{
  "n_layer": 9,
  "d_model": 256,
  "experts_per_token": 4,
  "router_score": "softmax",
  "normalize_top_k": false,
  "balance_bias": false,
  "router_logit_norm": 1.0,
  "shared_expert_gate": true,
  "lr_router": 0.0016,
  "norm_eps": 1e-07,
  "lr": 0.00391,
  "train_tokens": 416000000
}
Below are experts of layer 3 (counted from 0) of a mixture-of-experts language model. Rows are named router (the router's row for the expert), up (a neuron's input weights, with its number) and show model dimensions 192-255. Each number is 128 + 24 x the weight over its row's rms, rounded and kept within 0 to 255. Numbers have three digits each.
After each expert's rows: a language model's description of what the expert responds to. This comes from a sample of Wikipedia text that the model never trained on.

# expert 49
router:140091158109069162121133124154135086149124127104093153081134123131164107107090126132149142082123125143091123128143081081116147100118106135151159077100137151153136139140091107113142106141181151
up9:128135091132109101106135120123152110084141119115072115116147137142123112118133126079144131114113110134096113143117138134089105116108113096125101135130112100114128130193143154116121080118155103
up10:074137128087137168109102143095129104135132111172138129080100125144133083155153129126091140137107119148135127119075092121109122105112081169150103129137110139176168116137130155130109125126148129
up11:093167121160171123115134143123117154125138127145097131121170116130111117130096176168134154123127139135151129106106114090142145177115115105121141188130067093121150140133134124156152172150175123
up12:150134130089104116120174126128130084145161174176150126135140122107147148111127124144164131138146101121107194142093109141087099150081152143118107122164100155081088132124143127142149174126092111
up13:100140089152116093123166093109168122120167099128126134137081167148127071167090131152112089110159119106131133144106119124108109121091079127091115110088119153169097127131112119121141175139124126
up14:133141151132163146110161125134112163072110157133112136132124129097058156101129150186136129086143112113063135136133130158106125079101155108123150104132128099174164105132110151099140091127184115
What it handles: Open parenthesis, pipe or semicolon right after a name or title, as in infobox relatives (brother), CEO notes, and candidate or film tables.

# expert 26
router:148118137113119149123133097156143101153129147169135148101122145110165133125134126135085159099137107130169149100126158113119134151095127139148164092109160093114151153092144137130130119083129143
up4:149137121138144128106087113110102134109097135162096122148145122127089101097149128128124135141117146097124145118148129157151095118133127140166141163127146129100124105162119098198118140111120122
up5:141100147102118170170157141120112200153137088112104141135131128151150121140129134144125097127125121131125158136107141153132134118140135136123153130180097092143132147136128107149119123076113088
up6:118145090086150104152138118085143093117131146124115117108128130114148140111114135125091150119106129115141112125137135134108153133104088159098159141128151154139110091132143145129141130145093157
up7:132116127120142132103156116120126116157129151170129113078174126143159121157154149117140134145140101139136134109093137135120108175107067125132106128109109110121087127144177148133135089117132114
up8:140115112153125109110125120105172131110131130070108147134114107145109122138147148116157085111158142112137148147142108113107113101143079110113093173128148127122135114143139094141133134117106128
up9:099136110135106141107135156133089135112137104120138111107164111129086118087152133140142172097147090114151113133101161106153144167121168111144106098161118143130140142139076140156151111106082112
What it handles: Hyphens and en dashes in year ranges and compounds, such as 1820–1903, proto-historic, and head-to-head, plus some prefix fragments.

# expert 34
router:110138172131136097100105109110103143142147153124176134136108092140131146110131130144093177114115145127168159094159116111110104113151167113165153101157147133134105169133112155138149133091154178
up4:134161151163149106133071126112149106163168132126140146112177095143125154139104129111116144110151121174143116133121099141146142151149115132104132145113114150118141151098107125177125144129132154
up5:109118146127128123170112113120138126117119134145141139152163130123166093106200095147122077147091128114136105146138155104153153113154151162117154110111162133070119108111113138116135149128095131
up6:112092134148097127147091113095136097124115125159125114113081143154121175089155103151105123067128170113150098128103076129122077101109150198123126086134138132121134139132155143111107162100148156
up7:119065113100115135108147132126154093087103119127123149144148126065145138120143129098134122119099125131102118114121181123141152113153103098126156143150149112098132126133116100120105090107135113
up8:133131135154107141152145111088149119206167116124144141132088132158171173125093093163102122166094140156124110094147121141151123159093097107117076127075137131100096150152156106157104124145109102
up9:132164141078077134100152168141087129120146110115116142142144156116090124056171159114148159105124079110139147143140105132120118139110124103115151112074112105155159134148135127130132117115100124
What it handles: Day-of-month and other one- or two-digit numbers, mostly in dates after on or a pipe, such as 24 October, December 8.

# expert 53
router:158128134135148128142173123145125175148102146118078085158145147121159158162132137112126139121113137146108125145090173171089107093160086123099088141092116089101093145102136100160111115155134172
up4:160161140119097109112135097109161131113135109118156138122128101134118115122126123111108151098105130104146124124142126129182099142116140136122105145124146111117147110133117101134148165083086121
up5:137102149133140097164145115112128166112112152072097105133116133124140181165110135077130141116133170106168035136118113147120081110140119158171135149107128169144107145136087117137105142142110164
up6:098151121169150128153117140158134132183135090116128152113110135123146114133073138117081107167110108158124088136132137114143134186119154111078124143121113088130147118121099152149121138133135125
up7:210137087119134178121131106139156126123092137109126146127129137139125098125118147143101153124151097148122139137150120173122128122114134103140150111137121153143136110126130101120173135148191147
up8:128086122097101113137130138125153100122105067106141126148102128128150139163139119132120136129119092111086140121108157128112119134170106143121093069127069115128130142130120102115111159141131156
up9:099148114140168119124137126137085110166105142146101134124150138157142144133119114120104148154133135103118165149131155151121117145148104146110175120056131054178146141092123115139128116114139144
What it handles: Conjunctions joining phrases or clauses, mostly and, also but, or, while, including, except, &: "It's Gonna Be Me and".

# expert 52
router:133128167143128145096075105130117146142128102162137128157117116108130139153150091183117119098130151146091095130097153147117083090110078111144146132109138115103168088123109115095152111133171119
up0:114181066127151124161133143125106134143166118101093120128143117161111144141129116140121153126163133121089135086112151141130087117100127129152126102100142103143143152046159111123117124115141131
up1:119170131068104129138125098116142122067158133166136097135099167143159099117128103105113119133106116130134135075118129104128127117116139114155164069131116117157122108109111148120133100090162177
up2:124096094149095119098128133129122132160106061117127178112105123142116118120123123133100088108127127110123173130137155100131132099147171138112118102136107162122148108147099098108113113149156135
up3:110136168086084104133097133102138164117113123126148160127102159130148147119174129172130122134107164125133129109087079133129130117140143206154134133115120123106209121132109096150107122119113129
up4:160124100166127105129157153069134143124157098130086115136098142102105150090098153122114127110122141122161111117124134096153177121134084139136129165140080154131110131129173122120127176130137103
up5:130087111125125134165138078129071101129119104153135133156133059120111146150057105129114109098120117130103114203131163128130121137126132060099147133155129145150131126120117147142162140118148150
What it handles: Subject pronouns and determiners opening a clause before a verb, such as he, they, this, these, the, followed by was or has.

# expert 62
router:097095141129086072148125129142127167141119120127096130170119148129157093145118124118154083085131113092076144156161109103098149091131162126093149086132126150130115137118128098180133107159152140
up0:128128126136113153143145086125152119088122118129202118141116102140144077086167155127130104147127152204144181166173107108096135153127173140138143089121119122128090161159120144177096141130096127
up1:101116151120109144133120169116189135141174157135124152143119138064153136108101126085134105160152125106154159117104145166186166138137177144067141117183119152155117103155104162169129159144115128
up2:160168114158142151113153126078162086129114120158166116093139114079101134133149114112102143169147132175140133089102164119157104171142118091140131147134122134112154144137138130096108133100118105
up3:124125147119065088145101172112106156115161177152082124143087099157149138106151142148134134128051136096120142161134099122122118109080167090186152127079127114089104120108147160170112118127085179
up4:181114077141102128130134155152131092138091119117116135102179094130103094102140111116123124114158112166099134103132191144180148118117129130123125141135159129110134088104147118101132124110104108
up5:119133139146151142140114114131138155135137089121159105124153109162161082133185108121149128108141122144103102140190135120135160102124142147161156119136118122127102145127102104116098115124097093
What it handles: Present-tense action verbs after character names or pronouns in plot summaries, such as comes, tells, loves, plus possessive 's and was.

# expert 59
router:085188161105120074138122143155087119119124168113157121126160117169098117081132171101108127132085155102169108172139115105124128082125152151135117121129120124125135122126106152127154116082117142
up9:115108174075176180134129109123112149097132143136098176080130134104102144156137118150126083151128108169129140160110087116121148108136146133107175123115157136127136121077130180108103092156129120
up10:122134130121136176165167152101143131158146141115164163122130170149122139131164155120111145136129126160144096137121091138131155104136135166057089130100136095107123145145109136128131090150073109
up11:140121141145133140097173125112159091139148121116121144097126101097115112135142102118141173119153107134117125104143165153147107146140112135121123129111147168128138140149164116139110128131127133
up12:129107072108060140117140132180142096113098120116118120128107139123159147117165113084107123131117079127094134142130117120140113108128149122141114072124184157123109093111134110120135102137111111
up13:127110110126151138142099156130133109118146140114130169083132110113115144112117115151125104150168130192126168112117132103149138121134137141102086134137146216125132114114123135126120140116155097
up14:146145161133130110115103114067117092157121113137088161113133101101137119145122076149142101121132156084123097153132124126130144133108142128161140102149153140173131088147142085139117149189100140
What it handles: Month names in dates, and born, in or commas around them, as in "born December 24", "In March 2017".

# expert 14
router:107105113113152108156111083160126116154128135108108090103139160113136137139117121165119144127115166102120083133118166138153120133147110143101120125173157130131122091162116086130106121146128109
up0:124150120130144147083153156143127083145107133108110145137115146144123095129143092085114086120151120158123139159085087118109131154138127138136111138073137079106142112112116152133145128124117172
up1:130144119119128130118119143142103170092128124144094106161113127127129110107151107148128173111109144122107123120139143114170131157139093074109168091115167111120130116113133119127124135150140125
up2:129093069113164178171140130161069128146081119095106098087113141155157151116115101161091126107125127156138149159135130157110136093117113113127156123114091119125134131092151083156175103169124113
up3:099115100111129137153130146156131111139144125119151149150122105069113122141144106136098127164136121084138136095065133108154128085129166121093098158162179111185141128202125141135139124071160159
up4:118124159080155130141141098144140073149114122170143146114175085156162141148160117089112127081112112168093125103098165138147066088132122181148129107169138143140158098128077099143093147142120146
up5:151163142136082134127115096120138107137144145123109165122173082123110106127151097162107107139109141100149125081098120088140104150145103174141124121149134112133150062130126130122084144159138150
What it handles: Auxiliary and modal verbs plus hedging adverbs in expository prose, such as have, is, may, almost, usually, sporadically.

# expert 44
router:110100141148087146115160156131098165131150159112109157119108113105119126126113129113109105083153127123088181138108113117118125122110122086163158130121120134146110165097110091124155119141165144
up4:111121126177163112119113127102135107147132155118119125130133073149106120095128131151087155127077127160142112156127109113126149200113118125141142108107119154138100180156147148137135098094120129
up5:135089118117151113140109133141141131092118122115082166132163121130115131168094087159145106135109105121106140151184127119116142105122138126144100117079161112142115128105125086136135075165107115
up6:117134156084095158124065125139139134071174142107156090100095159124143178136145098094085103109128105110140120147124151126157148145131118131120115183126135081104131144107129074117140142082159109
up7:150113120142110177106159106080104146097112111132160144178137173162120095081123128112131116138107103130132123149110153115108139133134162116129126139123134129136135122136158133072158109120160139
up8:123099134128133117215175150109114152120109135125119126168109153128157124127137151121157113103124080105119151135127122167110116121132136086098144138102090121116122100136137129117149098117146107
up9:106164094109117110185110142175162138068093125164124081136113137156110102127139114111110141166110120103148133080117110125120091166134076163133110114143186124112091125123099146166126131105105129
What it handles: Opening parentheses and words inside quoted song or work titles, as in Flawless (Go to the City), plus CJK characters.

# expert 1
router:090136167151135102122142110166116111173115086135112168142152133092126151090162144143105130147151114136156174133152168097113150202109148096084110130111110145121096136160151111105153096130118122
up0:130103111093157119154166120127128167123089105093110134175130119180149117106118150120087089140062090129107128144183148135153125146158128134133151129119120139093093117070131098109105154104099122
up1:120117116060128119136131152111154139104125099127123078139124122126086126100145138159140107125154103122065072130124112172152089134144111113104147131122102123109100147114124089117093129116112107
up2:112077124105122136103117169132123201113103130106121140153121134139104137119160146155127113154099148157105140145158135158153129153092142159134091135106134126094092158098108140081145118132118117
up3:101073143146104146129164129126129111143132176120162151107175141084148102138132157140127115088176130130135151126099120120081129117119134076136116109116124144133128152094112155147140095127126144
up4:143127083133139095126102138092168172113095100103116100097128156117145106171171184156136113126131155125079130105125098145125129127125130128093147113108122117118168114159157091155100099111117137
up5:164163135104151162120162100144112075162100115137156140152124143115159167095125143122108138159074117178124133141183144102156132133075154102101142121119115110123106111166138141131179134087143145
What it handles: Hyphen bullets and table pipes opening a new line, plus infobox labels like Preceded, Density, Note, and section equals signs.

# expert 55
router:100120141135151156097093126073126097115155121132165108105128118147143094126100108113077165129109106139161171159146170088159168159161153112138159114161133126129160097124085150139118115123106142
up0:127099147145135200142134154129143123156144182156147139167149092057130102135122098129121132115117120160144096160095107133176145127110133119141112146122130079117152121142108139115121126134160126
up1:159141099132082107104138130149134170137119147138081143150164159116129135150148164141143106086139158149113119132132100160110085116108121158121118128091126132117119164138176113108135112150144065
up2:134114133131106100106147173144122093129125140121118123115161109127091183148134109114125150119151104077152148115094117143089118087129144087088150121114134081145165123111136134168126091148123160
up3:121117084137119117128119195145119153104094133121127116116147157127111080148116119083115173129145119118129141143121173121106127110144150110149139133137166129093099130186123133109092169084131094
up4:157111117112086110125120104104111106099146050107128131132171156131132189137128150096125175133131147101157143080154113089147100125074112125111135135102139103137158111131141116148140078152144160
up5:109131130094147142123130101142130168077119177106107127161155128084129131099133126145123151098106116130143120137155153151146137116113115099128134139107126168121111114145114147085115083107163114
What it handles: Digit pieces after a comma, decimal point or dash in populations, sales, scores, attendance and coordinates, such as 2,515, 129,000, 6–3.

# expert 17
router:139136140110147151127167149148177090148147103104128152081153117122113131147156122132137108121110152136144109138127148113112145187132146152116124131106150147165126121162109107114175147144156147
up0:123111176120127148159107086146104125150185143146127137111114086180093123149125072082162131161137095115139132165150091104131131110106140105125113140105147108146102160132152176139158126127116199
up1:124105158146083126145137153114129163126074077130098099122135116145158100122137101113071115084125136120108137143128121126137106137137119100130082120112130112108127095112146140079074117122129121
up2:143108136192128116107150113075128117114149114190142137113167145092122130147152073130176149147132161102112107137136142112133129122122139132068107134120160164150116096108134132130109172091107118
up3:157109135137124131153115121118155168110105131126132093114088144112152132103123166168121150182161102112108151101173103130168109178122117101118146115100095076095127146147137140133114134096111139
up4:131158146082123125131151139163082129105136087125169139125119135117135187151155178148134116133116152154096098152139169131119133123139163116134154113130124138114158101122113110128093094130141176
up5:148140151111128125104098123141137127171145182147162142156110110088108166135146111106169121160131152141143155125071136118125124134141169115162115152080130124143123163102136193140142158128090124
What it handles: Newline tokens ending lines of infobox fields, bulleted lists, and headings, e.g. after "Class: Insecta" or "Attorney General of Alabama".

# expert 51
router:129095114129150113166137109116147139123098100104144085150105177135131144153099108118164100145140128115117100124147102146140139154119100151108103106142092150110102124107165138181070147118137104
up0:099124111100180143127147150101146139146142109092156064123125138129139148149138136111127151100141108113163125109080113134163088110099099135140128128087119098151117103131140126119127115090125119
up1:113099082106167118118106128108132154126118112137100174103144105111120138104113114131116107125149106141151128119137121095174112095146127118097096117119091129156109136077104106032132133169130093
up2:114112161134151126186143130158123120164141145147152116151133131135142152140153113125136127175113124159102107139139124161118132140121065199180121137142140141157148113121175104122119117161128134
up3:152122114136093105158092135119092124105136123129114049145133121134139109112107110118099127139148084120106131155170121166122134124106114158135118111135143097118102142129114163175098101120142174
up4:107137127141137147126112138152141113058130150117121119116159141089100112135135152137131137115101119140165123147092175120155130092125139137153168132113155132114133105117129103135110142096103096
up5:189150101154121133108161162175128106142133110147132129118143111111149099114162175171108138133140149132115190109134137132130110132121118113134133169121142089163159175137110140105181119134117125
What it handles: Verbs and verb endings right before an object after to/not/and: make, find, kill, harness, re-create, plus prepositions on/about/against.